config = dict(
    d_shared_expert=0,
    balance_loss=0.000982,
    n_groups=8,
    init_std_down=0.00441,
    decay_fraction=0.741,
    decay_shape='linear',
    seq_len=1024,
    dataset='wikipedia_en',
)
Below are experts of layer 4 (counted from 0) of a mixture-of-experts language model. Rows are named up (a neuron's input weights, with its number) and show model dimensions 192-239. Each number is 128 + 32 x the weight over its row's rms, rounded and kept within 0 to 255. Numbers have three digits each.
Before each expert's rows: "gets" lists some tokens that make up at least twice as much of what it gets as of all text. This comes from a sample of Wikipedia text that the model never trained on. Tokens count by the router's weight.

# expert 32
gets: "|", "-", " |", "The", " ", "="
up0:092128108111132145179119100142118099159178137178131101065166134102133148142118111127134139067163187178109179116157159182143101077195159135115117
up1:115132156171161145020126145099147141138097086131155139111195150094098132175096101199048159122163136155060183147123145090130127168130101195126171
up2:184157098148177165169132149132144155139110108114067119132125152094111091119155177115081091165123123178064091138170129133145133197144159099145195
up3:132144130020121088121113150150140107122124132092105076150073061139102066090085111083127145164119104097067101172116142087115135148124122093151152
up4:162181164129062169095117141134134197131089170145098125170149179124128135170177090127067100130096084106148059164144144144131115094102117140131151
up5:118128129069165138080175108132150179121125160057194156089087141146130067143108166121128160152145139146113090123088140211131121126082132159099136
up6:078095149161149089112107134174193092101193149019126127132115136130083176127160113104110081147105179153127093188159108103123111158120119123127174
up7:120146177119106123131123121122147137117228090150074079140093093148210077137160153099141152085145115187058148166135076130139134113107142094113137
up8:099107220130093139128097124117082107072167093140155153121159090167116124098111095127169144150123114130203149173178160145152120114160122146123132
up9:130075136157109118138126097151133191088150130135126132198136122084091126134132159133110083066133126182132138083123164069099131127103116121219000
up10:147119165120135072127116125127104121111108109170104133148125077113156163139143058166109178108169131119120118146139133149108075153152075132186071
up11:139111131124139142104205128163115094175176104202089063113148188139172108141182176122090168117119135163116145058194187161168137056128144105177113
up12:175099131085132122086124137186135100130090086071114133117114150149164204134078100140144124092108156166109095098154140141150108161136101139132170
up13:098147148175205118156138140139138114139146098144114075136149121178156125143102127134127066168093157124149126160125100056111103090086134176101102
up14:086104154112179116125083111135159103152156145103098117105144131083161177082124124218107116100099018184166104102124133043144126185119049138094172
up15:139143100201132172131142170060103149156139145105127073125113124122158129085097108150071078159072118203178130106089107107139155128064154095118127
up16:150104141160131137110138165179129129116110132153182140178122155140112193065144132127132155070145127165100126186131159184047160169149125126172126
up17:126157110152180143090141108120095106188207100111104161066158097103149117214159116146113140142092155125101163124056148097150208157107127158103132
up18:130134095170103113073104143155131114110126128096120099092177159074165123142174135082175120126158069155103126130142074131077113147126109152175116
up19:157103167168132120183101125127112111142152129164056142096125098120102070090118107137134121137141104099099166115077174136157131159185128142153066
up20:121104102168124146145083083138125138083170120074142111075117128155109128175186184053127115177116138133081072160151142119177171103051097153106157
up21:152139176172143114149128117110176171102115107120089113133157151143167137099143137136130143083121201154166120142102130143127095154117146140119093
up22:103191091167069115091222137105150159158133102124143176119124129110165096149130063113057180132095150161123167168132181154131082101141093128138121
up23:151123146094172098152164183130067121114081139157193139154155184138175203070051152160115162144142108134197129127103166098123164101098057131149188
up24:099141162106124117096131103106145086121127165094173105132077158129142134131154118105143101083129172124123072155103107131148123127136117150080119
up25:099151113097095180152109115092155110147175131116099109123194150133160107127169145135165101163132083138148119096138122155117134066104200120136172
up26:134168135145095122140122115141139133122150106151113172115125124077107075128134104137108120147196140187124160147135117092086172099089135142116196
up27:108149151102106162136129126121129173142089145098126068130095161083103165154106139119188098103162152103074157163098142110132131137126099128110121
up28:121143065115132173086081096144124126127151091148176043113096133146091126145156107099092101158067111149136109189161164076166129152159181145127128
up29:151119141119100120153147138133163089107121214137133094163121145080088110194135153060156098140114217167132159073113130099119123145135143198157181
up30:134154114177141150142122135111159094180129088150179159118078139067094103105177099128232138173185118138179150116088156063054187153131108156124122

# expert 16
gets: " |", ";", " 0;", " —;", " 3;", " 2;"
up0:098156146124170127154062166130183165114107127188082136080125171130137076129097102090127185092133128130128104185129115094169110126150123141131161
up1:162128125137171151124088115149101160120083178144067131143070133148068100125125123156105170157096148157120144083127126146149141133187102135137117
up2:077125137153133173165101166086185138139138108163142132127196105124163169104162088158153087156137093191114163084119154107131123090165120109158096
up3:123124153085116128120093107105136158189127133079102109128150183131091108111168143166158189121108095158141157110213082191104114149080116129106124
up4:111151168072096112135093118160084070124136155165087096104128117125167047125161132129144148132169139082075118153123126134117142121116172085166127
up5:132122107143066058189091105113066084078142105118129075114110116175145075111094118110100213109132063180140122131110118103161137182130124106132206
up6:125084139128119083149120063117075089168142114108129114148109138150138141173154141155080049162118145137131139097106112200142141100100153203108130
up7:068202148099163152157068098067108202107134067177112084040126099164101119095191131141138194147141178098140088096129105133125108174154087117123153
up8:064108096113131173129113127094105101187158125123137096118144105159165141118140115145133077119164129155186134139126151135107118123074142100098088
up9:162161144127158116114159132147190161115116140132146122171158186150106144107119124147151128126156109089118089126140106089197166092122038090087159
up10:139158155177117182195153143158106122083162136126126112127131137078145146123093127184145150098118161151066139124158089152106130127116194153175126
up11:167135111122128093115102139108128158095104167157178130120197201137088130143164156152123121155119170188167111052119115172085164155094151180175092
up12:122129160145156083181140114177074210142114157108117134104141178132128088196155107116092089134140144143136181132089053106118149066155051105197117
up13:198149076127104134153088160145131100118191124096163138130138125088091102111139143097102155184119235135135085123148135136180130154118089149113199
up14:136171155048145122104089140115132115152186185028141143116140166169051106134051113158127169138135096156134111100144129136193167108118107092155119
up15:118129110126076111125129156161121185138143120130092153151128142155135131120157139157085127100149119142137152166119130129123151177149125100124069
up16:120156082100119140128143155124116111113092086161141133137128150202087125152094131197116120137122187147125143158121157105158153090171129081156146
up17:126118161154111139085102135102120159116111179157104109151149119138114149153145161173177082075156076181112111094096163149117115143203162141154077
up18:122128132096157142125150146115129102054168155112164126067097106156122151146056158115143079145139128130138107104142091079171158172131147203174164
up19:142115113080173189085110127113108129159146185094145090118136109078176106138097136185120121179191109191147120095129156093126101107124164123148167
up20:089112128148083157134165084192141121115123092165125183128135112131102160134082116138120120134103123126108102117134181126139177172120166217126148
up21:139064130094074100087174044197142094114157164118098145137089130185123161154110154193114124155113143124157028159123142138138093118168154123127117
up22:147091080192174109121138153101103128143096176159135126116142120063122123139145093140148115141153193161181148175125125127150105105104184136120124
up23:131065142144087107102162169154133121092080125111102148119146182104123154069074073113136111099222160082122090135119121081108173172120149118154080
up24:139116098123116142147135118098162100167079106180162116144123146072140076138147133072106126114151121107110096133131150166176110092103136113197119
up25:137172155174102129186140145115138109122126165096148109104198134080141201196131181113083153128163123130134094142121178103129146107150141116102148
up26:186105148179135109183119158127109134090120133113136150098107050125108124147144086160117142159175128134112166123151119137126108081150137120055132
up27:138164073153146059125098143122145107161163167152117127110158125104139105131167025089067174111114089139195114105076161118090109126169128142119081
up28:082126085091151174152171173133143128182092140151127163125137109118127090189149107158137148137097081131141149141142137103089175113106066135149142
up29:122119171160103114111203094098121189124128189123140069100155156096149160132147104120202083121116135140097109152057183176115095183169126131190125
up30:113099070167078155120115068127117194082097150134142117124138156114101111120170102170107108086127142135118090090141131131127149062151144138105134

# expert 10
gets: " was", " be", " is", " were", " had", " not"
up86:137087148148147138103143121139135152161110110151162118119130097144142113132097113135101147123115185143107108132112111160068134172152151198095027
up87:198206103087126166085110066140152182083168098120167140132175140094105072068140163133109046106130185124123111170168138146129135114101090102154122
up88:145174114108131126129177182158097138135099122126138181102130124116105112120118155141159105104054170123133171158120071097187123156194141087075096
up89:116091188106132111156153129198087124160096117166098189123160121102136152086138106165156062131127094170161147104136160137071088082133151140178167
up90:163157119118129147138139174119142181145113093120087128071169100121114209068097108115174031177093114183156157126159137176168077135198091172123125
up91:177139168087084134121106175118222129119128093180105108112122149167157112093165179042106163149129136078124136143108141167139189149101120106204130
up92:090119174130107103130128136053119126142174121129074172071114195180129125114168189177175046133113156140177177143108135178132136155166080141150146
up93:089116087131153128123138172134107131098121182169103153115088150117120138145146124126106086209181143106192128089143171092239194153104118106148120
up94:143114119172103128082132046131111101161075120113162152122115112135114130119181164152049050161135162086182182198130161152152134132135116099135192
up95:115085114154132090136093161167146088146189081085055123114118113210127164091127113171075156133188166111081159171075142126121142140128208080185142
up96:079159157126106124130136082159137163123111073164102088101126083097175155126089130180106144183164126126146153120131163118178129161141178146082128
up97:161181129143139083136126117129086084152154161050219107162119075183144100165085078138163124130138114139184097151121118183092119121165110148123152
up98:112124146202140119183137148123146158151135105072182081088075073152145200129079226068167049112099153126124132114108125115182170137194169098130071
up99:116177141120111130098072126130162147105140057138115137096162121142117169126108118150174154132144155138156091120159099084133187123165100183117070
up100:128112172161058111143139122152093104159153206087105145113155117135149115118147189146091110141142093157132126113136175153118065107149081163169134
up101:133103111161191097148118188127085169099172183083111186060074114112123055131149163060067123129123158122123098119143131132103160120124117125069151
up102:096135167116136097157064124130101151189197103130154167102104135089176156161172142090142101117122151188109114120155086124092137162198147153060089
up103:111073148137144146095082116133119165208179095120095111170190135134206142130134137113156124204104133163138186130129133119141139091192144154129129
up104:183152152127150090149188124154152137095176124095090165112162165144187097134109167049155146114136177123181157129145174098128143121133089170133155
up105:159128138130178094142174156139080121188097096130167202049137059074155173191131106160116150126192156161163162130108134124095118121154126117168126
up106:143145139166116119116115149103109172116090112142108197136092080116153117121141177112140148117122125125110135119146096111178141192152079086122081
up107:067112093098196130154128167125088137079112111126101160130133146123166103153120132121176076090174171145108149121085071146086182159185108223099164
up108:109104128111130149172137135163151136139143100149168136072097118122105097167112201169155149210098128119106105108056107110145154126175117105115096
up109:056159154153097096124158180081161144100147093116197151102138140146106092130143159093099104133134201127153220127150118151149171095191148138095138
up110:090131138053147125121127131141147135110121126124144144092141127097177145176216215214114190152157141138143090056078096128187131098153145159124132
up111:113102154167178102113163166129196184061039187162092076100137118131105145104137136133196121150118109096175123146097122121147128153109115177087136
up112:095168093131162074120199214103112156127170098135157181100120125109084122137109162068174157132099105142132133200130056045129098065108114078181126
up113:089083140140110182087109128145154125118083126164072092125085133078148149119157209167091106128116188126094172128074158092096153129106113142153113
up114:139148130117125108096099109162106154115179160155100101118131090125164146084119162104155122170140173121172147131149104172116091088146091175187058
up115:160123124123123148159121127172102114103115113119125094106168100174126146084122115080122082184082191183136115136157162142135076079107122091158115
up116:098168169146149129122103125117203058154140162096145133097110119120141139120088095057162107103112139179109155193132174031158179047093142112110077

# expert 30
gets: " the", " a", " The", " an", " this", "The"
up0:063091110114131159124183112123132125103109121109130130156124125145109088143090137164141164130116112128123077163158124138179098081151085119127183
up1:112113115220116109130151098147152136177131113140082118099181147136105177110144163053132178137094077137108124126186176205158150157082116118083126
up2:096167168125118079098122115143071124177142077151104163122114093094191084106101125113171153120105112141155123095098126111124106097115104134178133
up3:104099086150169118112133127124158076113121063157069165133159137131104114108188173136150120090113130157162115130157112153117129085107076074127110
up4:163131158166112099098134168107154138182122115136092138146139114136156105082142180149128116058100114180167135177120107057147156132160091126090120
up5:087133084119142123077134112150097155156105073166051163043128150136127128099117120087156098148086200146139153158087142209083128109106133162144122
up6:095150126138112145151184175075098150123123088128162112152152173130150110169132093105150204155157102127162126076105102079166142161124107150150115
up7:109093174192116090127146104143136142074131161132149124080140101101162188128138143106101159141111166090120152130105131107127102183143121145183151
up8:137155117120142157174185134107058147192119114093143145143149083075105203110135152128141094173081138165185083180140155138158133138196068127176079
up9:083099116107176117102123125180132046109146122181133085126130144115148158220112106098117106127063109169186081191185122133142149102102086086135115
up10:100100154169150090136140087134097181053206091118084093135110143154154110113123145098157141138148086169141108088190086181144095174163144107116140
up11:142122173077133130151116143142068112160107098149071183117139101095161106094112095120138153202118132085095105109126167116153109131078083158206173
up12:080140077159115156116099118136105186135109157149105110064120110109120154105188154107185108191207127138117132102155123094105205160175171114137099
up13:128167118156116155166121118162130086139101154145119177112123090118123132177061133159135199118151156143141151099147116160132122085130138130122084
up14:092140116129095146133124124183103094163088117164148108150135168095142073156147118140131067084155103218115202160152133133137097132135077113169139
up15:157141135108156137115120145149122137153137107137091146067165124147136157100137183086076137170138131068130143104146115159137108139158091087143159
up16:120141125085142139124097083171062154140146084120176122126087076141142094087108079122156156133147152149178159132106124139151166152092137125107111
up17:096148206137122201074137058124125152091151151138161151157074154132104095124129123116076132139056129115151082158182061127117194120173109128085076
up18:126126179163143158125136122134137118143087107136129120146086181171203094094162110110118179102156086193160088111127170144167205089129113134125102
up19:078182124183076110119123071066128119128122062128104171120117186142139143122159138178111161081174118111114116120136143145123042144178119098120161
up20:136121153127117157156132131185074139119075118117130144129099104038119089120178102100126109129151132160140144126175078144101152175164070055097142
up21:188135101176125133141072062176152125132138100135123151183105127148158125152125139094139086153134086134067136121082183114071087099181113117108097
up22:137067161120170151158183136166176188199176128101152109136166105160147106118087097155073125129123135117143113161155146131161128151120137105045065
up23:124173103114171116117128133130136101141183148118161112190071124144103154184120116151138122166112153141152128113106106122143153188136149115141096
up24:110162090129055114094172160132113151183093143142144141142129200125153099072085135139154149136101167137161095127093145092170129100171151014131155
up25:137157117102097139118148112135141141128071112191087132148170125163131179094087123133139103146075180153148054098181119113116119171130171118116124
up26:167186159128137138163116076143111170220101074119179134133133117209099112125170069127162162137199112148140173157066160137131160137152090086131151
up27:129176092097125147133138140156140145147122103134103086094112160146127166098191160122039130194137116157148143066097138097143132108094107171130097
up28:073118130143093113121135166059150100152106113090182198105145064170139181119042118142122144140135154118193098120086125071090126080105155193068142
up29:115124114137131147137083155106171141119107143158134003128118121102118101159183131131140121115109114107193113180156161169116199183172181182146076
up30:162223093111116175141129168131193100108123130148096121109143076120089194145125084136138106103167092084121117156132102128072125139147154099097080

# expert 31
gets: " |", ";", ":", " –", " -", ");"
up0:135134113175143139119179101116199106053064112120115086108138205168157103167077121121121117122077141148157173159188177205131055072155215115068091
up1:183109119147103161071087154092115153184126085145185083085121119159052102127147126138094130174078123155132193071166137145071110104134111088140118
up2:119168126136127113159147203110198164103087063146203124051148172185101134141112056140116138158104139184121136120139135195135179043116121143139068
up3:179139065097155124121090116141087129126126146136131106130110184167125133100156134151130135153136168177108128124133092138065138059147103110112159
up4:152181109121117159158099079105088128099092154164127173134084108138136096125207117196173147141109148151155058063119124078157164075142060040158073
up5:123168140136148174154147138121130111190070108114151139133150133124164137115145102092103127123130119168099133059129194111091154105160114179166143
up6:161135178162159084099178130094116145111147112164133078090114188082093084085108119122137092159159076162100123076152139137131137185102125193168114
up7:087127115124162097112152161144176147103158171142135076118121106155208072102142136147140077118136140177189165155207111103114112121134116175150134
up8:114113022110056151141130145139110152117139109203078102157149104123126148152121177148133148077196118083082149070125090096102131117167161166097092
up9:112139122084123146109125163119160143156149106157136096152163150170125072180068094219124147106153145097162113136075160171189140155125080148133211
up10:115088083102158125114147132076148107170161132105130112087106109147061114117075076143076177095084173116125136079164156145112139109171091112121153
up11:107148143101096103128092169153106153095135126091136088114038140170122151105143125075102111158148122171118177128136158150113135160112126148107149
up12:122081112156123149059099149125118093173106155131140150111099166128168152100183125145117171094131101129156128153174100112127150089129113130169047
up13:138121131135138125128159142108082117143127074131065128129104163160125110103138112144125122131150126115157105160163128157089103129105157162113168
up14:084125090189116102149172057128164195136135138085109176120122184119100104148181166134135139141203061137115192114082128116161175149132105145092109
up15:124132153144155149114153118075089163110118136128156118115155176152091120143136131126110159151045149115119125114112163070116145156124094143063132
up16:108168186129126163112158171091174087092095146070077169061098122204091128169085152116130109154106153138181098092108151105165151132127100150124075
up17:174123094107054114130119122106099130110193091151112147143112106139111176149130107143103121138129135138175099109154112148087137068113140115086079
up18:114113101147112146161078178103106117166154083129109139140110136135157123140107118155159112044147143161157080100112118151114117080143103139104135
up19:091150129110136115093155139098157104137163143170113140150083145141111148139151129148101152104142100127113080184160156084057094148128169087126137
up20:080133164093101103093089110138101147105073140122124181149112141118151143149168111121136139123175188170148133149113133103117142161112092160111149
up21:097089148164190154071166139076133094139105127144137103174112159117125119115036107172165113131199138161155130115132140175107104208138069087137175
up22:126094089143175104129098140138167107155086138101119171065132125080142086130117146201108145096181145150108073128172137137111078113168014118135063
up23:114094121179165170071125172124157109187135140113145125127152151126114077155137074129112091150199096163167100134080137116143109110115147123134204
up24:129083120077146156095114058144141165109093109142184081155067111157161122152172170073119090149134129112106191074143117133145126101107177101120164
up25:148072076133145096161181116137133135135118126089113211125144143088094107122128123117179190105145191132116172118136192081121111104100148106114165
up26:175073166126131119055160200127102129158101141161142135157135161113114139119127153128095143171166132176138120116128168154197117158162160106109135
up27:057169162085156177106137160110132114139135133178169132140183147087115149106109111055107107148129112134090115183068035150178151145177143117148123
up28:117140128155139157087147165102129124200116182184086127062125137158157145165174119140175130137079126145099155135115152110213128164171087097086118
up29:116109122087147122127089149131139064138077106091057137195101148114150069145172200088166129174142155080131051146151110147131101107148133164164155
up30:134152130092150114092122146065120113098152107143051116119068093118170094100120176086156098146096174153115181164081171137141175167149152117131154

# expert 42
gets: " is", " a", " are", " was", " one", " including"
up86:144161137121130165106084130142123134146097125033150151163166157100078125155177130138147154119108058124137160156095110209182127092112134131124161
up87:133178153049140106102141119136041168115127135108141144107110108158110107086127183199160153134155094123167123094152092179138149133152132182117150
up88:134086073121116138144110105157095118154123088171127100139135101097108123113161139113149147137167151145119108130154113136168112108202143109113158
up89:136081100094127140101130161160115150140130150126158126126114056096112142108128193093131134116149095113112116108139152141090109137161195202045134
up90:092083162121128114148120115115082124093145152116141147121113136124185158173109130175154191143161061190113175153153141162118190104139056101129134
up91:122122121127092119116113145140073124117127180156128065100198177097165146113068154200118127156133115138176176116187118158180132103178135104098134
up92:066142103133107126082135114114135105088139122155105069128103103131134160155126156115117120088119172112081144160173100086105116172102140148168122
up93:139118139069106105139133106065149085149138107089075137065081157142145190147100109096169191139181095097144135170138119129111078127129097088100156
up94:150080112121093128142137207156143139139099178077054106101092099157046117175152099103128117132108111139141135096128192120110114175102143128071173
up95:166085049156167138121105075099116133157095133104128163160101111174163199144171092139126180102108131140109101129025079135127125100114089149077125
up96:084152184165194105159072135093199166117118099107142082121054101087159125075112096126116159141148169134166137142090124154072128115112107127090149
up97:130102146176088137131136168152146180162107098153072139061178122112131121155110116123116145114210140093148135143134183148210128161153150127095127
up98:070154122160145083130150126108123172185170139104170187110154195097137135093140076120140114113159155128136098131145123136130065170175159119103121
up99:066079134113159081155042152130118121131087158138181162135099103145094162131128102116115102161159097097126119138130154128175096125137158079100136
up100:128091136140134140070069083142108142129143167117127146140082133103178083136138083163103143148109130140170079099148133128116081113176124187188145
up101:105176114142107088173108126194118113105123127094125104121124158153164176168083137137142130147139078140121180100122104128104123055161160096110166
up102:093153118171129112118132117086101147143107156126132163099154181157147158047136136114092132176146155170123113140138097090126134116127127151200109
up103:100104141131126143138092089119169117120118057146120148112153120165118173136100131042135147136132149078090156132151125125171140134145126111195175
up104:084134083160124137153069132136099111148142160116146075172135092222161154144137132119061089122078126104119194114185094108161091113142134167118127
up105:212201121131124185114167110144123150157132109114143137095169157137129126116128123111122142169141060134161104179154176139122143134113103091171123
up106:118152131156128071128165101094132123090128175095172142047137113096159101089141136130119188107156154146163143098069176151054084084098139155123107
up107:054075094136131126123146112123140034152158115101127123139092110185149104152084095101092195053144170158134126159114176150102164122169176165144127
up108:112124141139115111191118165088105098096148139116071151175097131102107081105096116174114162075124108163084124114112134117130126127080088153154184
up109:058133129130166049158117158128079151150132088095166140090103149111164163081113066151165162153091073104095129102113176110099173132110150102141127
up110:138163093143114123159132145076096145137145154177151112082075123114168029142120140125116080157159148108128112127142143108029147150154120123073107
up111:083112134114116125137158143124167151101117118113120096077099112125208091204161162139125114143143132132087106160114077141112136124178158152142112
up112:140133133195106136140144168206106167096147137058152103116124113119134160172143156139137069094167094104148141043094121104140174102193160077093110
up113:107105105168111174108119096142136092158099137130150186090188121154160165110113146136105139063136156125073185109086132090184147160136154123157112
up114:047147079136144103117109079146092107122165116150116147094146133109222131115086078134133130158122133101170114102155166118129175116122145112092118
up115:138106113117098179123188123107145091179085072134120098187117075162108155133146111159084121152144142045133046152124192122133138197122100145130119
up116:108139115158125089112145120087128116104127098099093098192169095136118106231112195118147114084117106133179119176066136122089156058118110158108112

# expert 12
gets: "\n", "-", " •", " ", " information", "Personal"
up0:087110159074119127118179093139095106108188051165121176127144119097093170127143157107161182035109126150152126145172139109187089124114126125098126
up1:143190182082154077132108155044142180164137095133118075124160101146120165090106153140123133121088138169110116164140117131124161154088115049145127
up2:146149155143111090164096126162090125167103090128147108124145100185109111115182180121114138134131134128126156116123116135131105100150071145113112
up3:139153141113121113141189110117195101187115120149155159087111080144178148112149141132114070143152146153172168061106143112145139150152082158135182
up4:148140165148130153194215067160109112130158103169110175106153080104099102160145132095162103159120065143128065153139124156167102119125185156177118
up5:101146116170155109116146151082105151135154154121152054155117106178077146147155118139149183171137106174141124140113118132083134105108157133112134
up6:106126100150105117124133111140142125130079084148063092073096111101155119152186138136083135141143121139141129193131125100192151120084154062057113
up7:173141093052112133118148095110149148150173107127084165127126145163133156087147122103116115166126147177097120137150122111159083156104102111075108
up8:093171112162136112129110155110130107075157218119140095117133119048101123134128128089179157151173126086054085122049094133105174067200159136144136
up9:092079123100154120126120154146114120158073072138182139092224070117104100112157121112141124118112140055169152111151082127123124074104122098151133
up10:065070115085112116148148160121178122192098128133126104142104124091164102175133108115073166173118173148098064167166192137136125135131186096089139
up11:152113072124110170125124100141130166149156082121110126065121136141121134150133156067104103088123189145093116145218122124142079133127180089102103
up12:115153137165102093099151130122171181121126127099103148096138103110055104135079104165098174138124112152201147097164163143101152085108123111126119
up13:078156139144111090176111089126076113154055101161111130133086167155110118133111092107148118188128145163077140149094134146130083108084142126136122
up14:096141099119115119122122157209116107123104141134088163104122185185126125105162127109124179171107195132133098135160094129141103105146110055139151
up15:103127127175161146162107124151114076153102159111155107119153129115182074121160140128133108138141132103084091118117083160087107139153194148140139
up16:105132031093154134109140155148108160119125089120142160114069140117143081115175190102133104136112119168093155239149094142132099186159110147023125
up17:100106129116147123124137099130122128162109130186207045196122151160131129109106148110084151158164112147110128136151188126097157099116044154080172
up18:163151150126100067127183074114120136133133133139095122099132069131097126141048128122153159120103120127161091108091152125106167076186084104078164
up19:152112116136070147182132117047043088144139080097104111138142117141179102160095113101116138145168164183131120149086109145136151148142136125112123
up20:094126152149164158150111083132112137124146187130148157097130089130104082110141141121129213169083193178080069178133076140042115122142136139160143
up21:164155214051092133099140125135088165151085162166112069183159121150100141205137175141192122109125123129141118128098157102177154130063089122095153
up22:101186193136094156156167137130128119164104119073127142155103098186151168137165121088077118169186131198112131116166097194098148169117147188146162
up23:091140122105109115139102142107158125120126086084145129124158089067153084137127139128179098154139133090133167160095144118115122146132104178138110
up24:100128147152146162158146120129143097092102071147117110094167141173146080119157111120101127160140174140147107110116115145070129101152126136151103
up25:168159146118141122110113100095126177156088129152095147165097180090164121157144172170075075125145151145120111154115180132115132115081157133136130
up26:165129146145040137132095114114111170165130124125113091125178182090176166165163154143116100086171153139144111112099204135079130100166114077119135
up27:107123111119136178097139162162119157143149113137148176180166107120130113134181148155088104145122152132101171194155134113144096093125077112103144
up28:135112168144126116172107134106204073121140094124121138161165078129134117091124185082180105073145140139161117121110121150201138081099119131163154
up29:133198130148122067161115145134095106125154110209091120089132198202127132093103118105145086142092136117215162114128121186117147131156144138218124
up30:120091159211092096108143123141119062187165107182095184131120150135107072136105122095126101150130146138121086105112184136163140147150156140111160

# expert 25
gets: "\n", ".\"", "\n\n"
up0:121143130138150122080135136147098128111106171124087098113130144097211134112083116163139110101134098169113137144140086131084180109106173114112070
up1:123149065119112155139119116113165066123184193144088097154125102116118142108133151182144111133162170143119153151132160113172137137121129093115136
up2:154097114161140187156119154148163149102129149142098089074105173123095109150132105092133097153135164150115052124158126134117124097119126114149131
up3:131123114114108143144143183194176100109109177135110117083134131203154169072129136162151170099115079195119126103102156100114150125124146155102097
up4:149164134133087088134157122135105132136110187106141096175118156106215139127125132152129138156114152131151089184101108147140056120159079140194148
up5:154115148050103150120134102139127095137128088119102146129126142137089122163193142114189118110102173180094127093094128107110156153112113160164100
up6:168149104198125120129178118104162157156178107112125092143101084143169134100092124113147114107098140115165168131153157110098185151085133157181175
up7:166125115163138122166128177083100138111148127116116158142125136072206173096091121126190066159104179108150155124160132088098192131144139190185177
up8:109159126122134136151149147124156134138205152211169106095148117062189143079119170207065137126112185167173053134118184096156133146119144124173162
up9:143091081121114112086095147100149176134128115150108145144133093114143132127202155125169116096099100090088142139163201126160158099130111093114107
up10:099146109121171097109124128155106093135092086168137120130169118179062175124102133161102153141084144098135206132160138114112135128183104159139154
up11:065098097098144174087083042150094137147159045158099117166165116114103138116161211129113164086137120171214072054142124122136028133098120105133117
up12:126122110087075152140156158123125100173117140114137130152150111096144100103101145129108124174145103086115132105120145144073124135143130068098157
up13:133136097148120136131142183145115109136141172105165095084121125099109125146069105116162125165143107060122109103157190069120120098105157195156105
up14:127129162118051168177135123133124171155095078178092180148084158158184124105181119105157087131084137153076093143179129124150111073120135103128085
up15:128115138145078230107124156173167106160140133144111126187084186111145133139089091150069143145104095148153139137150076078098113185178127089136118
up16:104121166178171084060126167055160178065130148101121117167105131163148172101118132121165162112154151139128090113122154131113181119087175161169109
up17:125086147200065152127088100151122079131173110098182172114109151139112122148131075109133135153142150156158120151103109120158106181124196148096122
up18:176104144165164073085110122116100128092138065119130112062172179171128137113154138123134162122130120133082118132155099150152114078103126173119145
up19:093142163088122154112120107106154078131180140120109110147117172093203121143137136133116124167130131146185107156123097149090146123182153114110082
up20:103131123135087129157165108127146128167153104177177136177128096127119128160121131133134209145121152094134083125090142115111140150170162084095133
up21:181078125070123121094087165115121123133177155145189100131114098125157116082112100117149185100088107078150064161127181150203164139125146134156184
up22:123153139102151079208160118113113127158101143164121149077109141179152113154147135165112107092109089087138150129131156100146128054118130164094096
up23:106117166148162211124118190105127131131179146152125086132130129063151171144120089098124071098116110117098121090065143171169139095116120051132143
up24:115126079102158086192117130148120181118122154241131086110093133178090121180131122221073141157113099128141080183104127168078085135126109121186155
up25:113170134095193128140105127215143143173112170127179193068128177146092087144155077130065121081096128150097089134098145122164160159155108108125108
up26:119164177102143079164147064120157138174124167120097151098129110162130197151164182151137125121077168165155178130145146143110152113119148138135174
up27:119131119104138144028143106112177155175119158100159161125111125148099064158168134105125090126122141103122145105081142118140119130128130145146166
up28:135102088138121182086102145144158168132096138068149108090129081145085141146112164040105082107128156134098155120117072104091116179142114104110098
up29:094142128179162124146087139091106155125072205113148192113149063102114126107123211123131120112151161149099112179105148098091150107085171038117171
up30:113169186097167123147076164112070167114123169115155147111152089166147133166093095126186118115093117139131093116188127180101120133105113081099103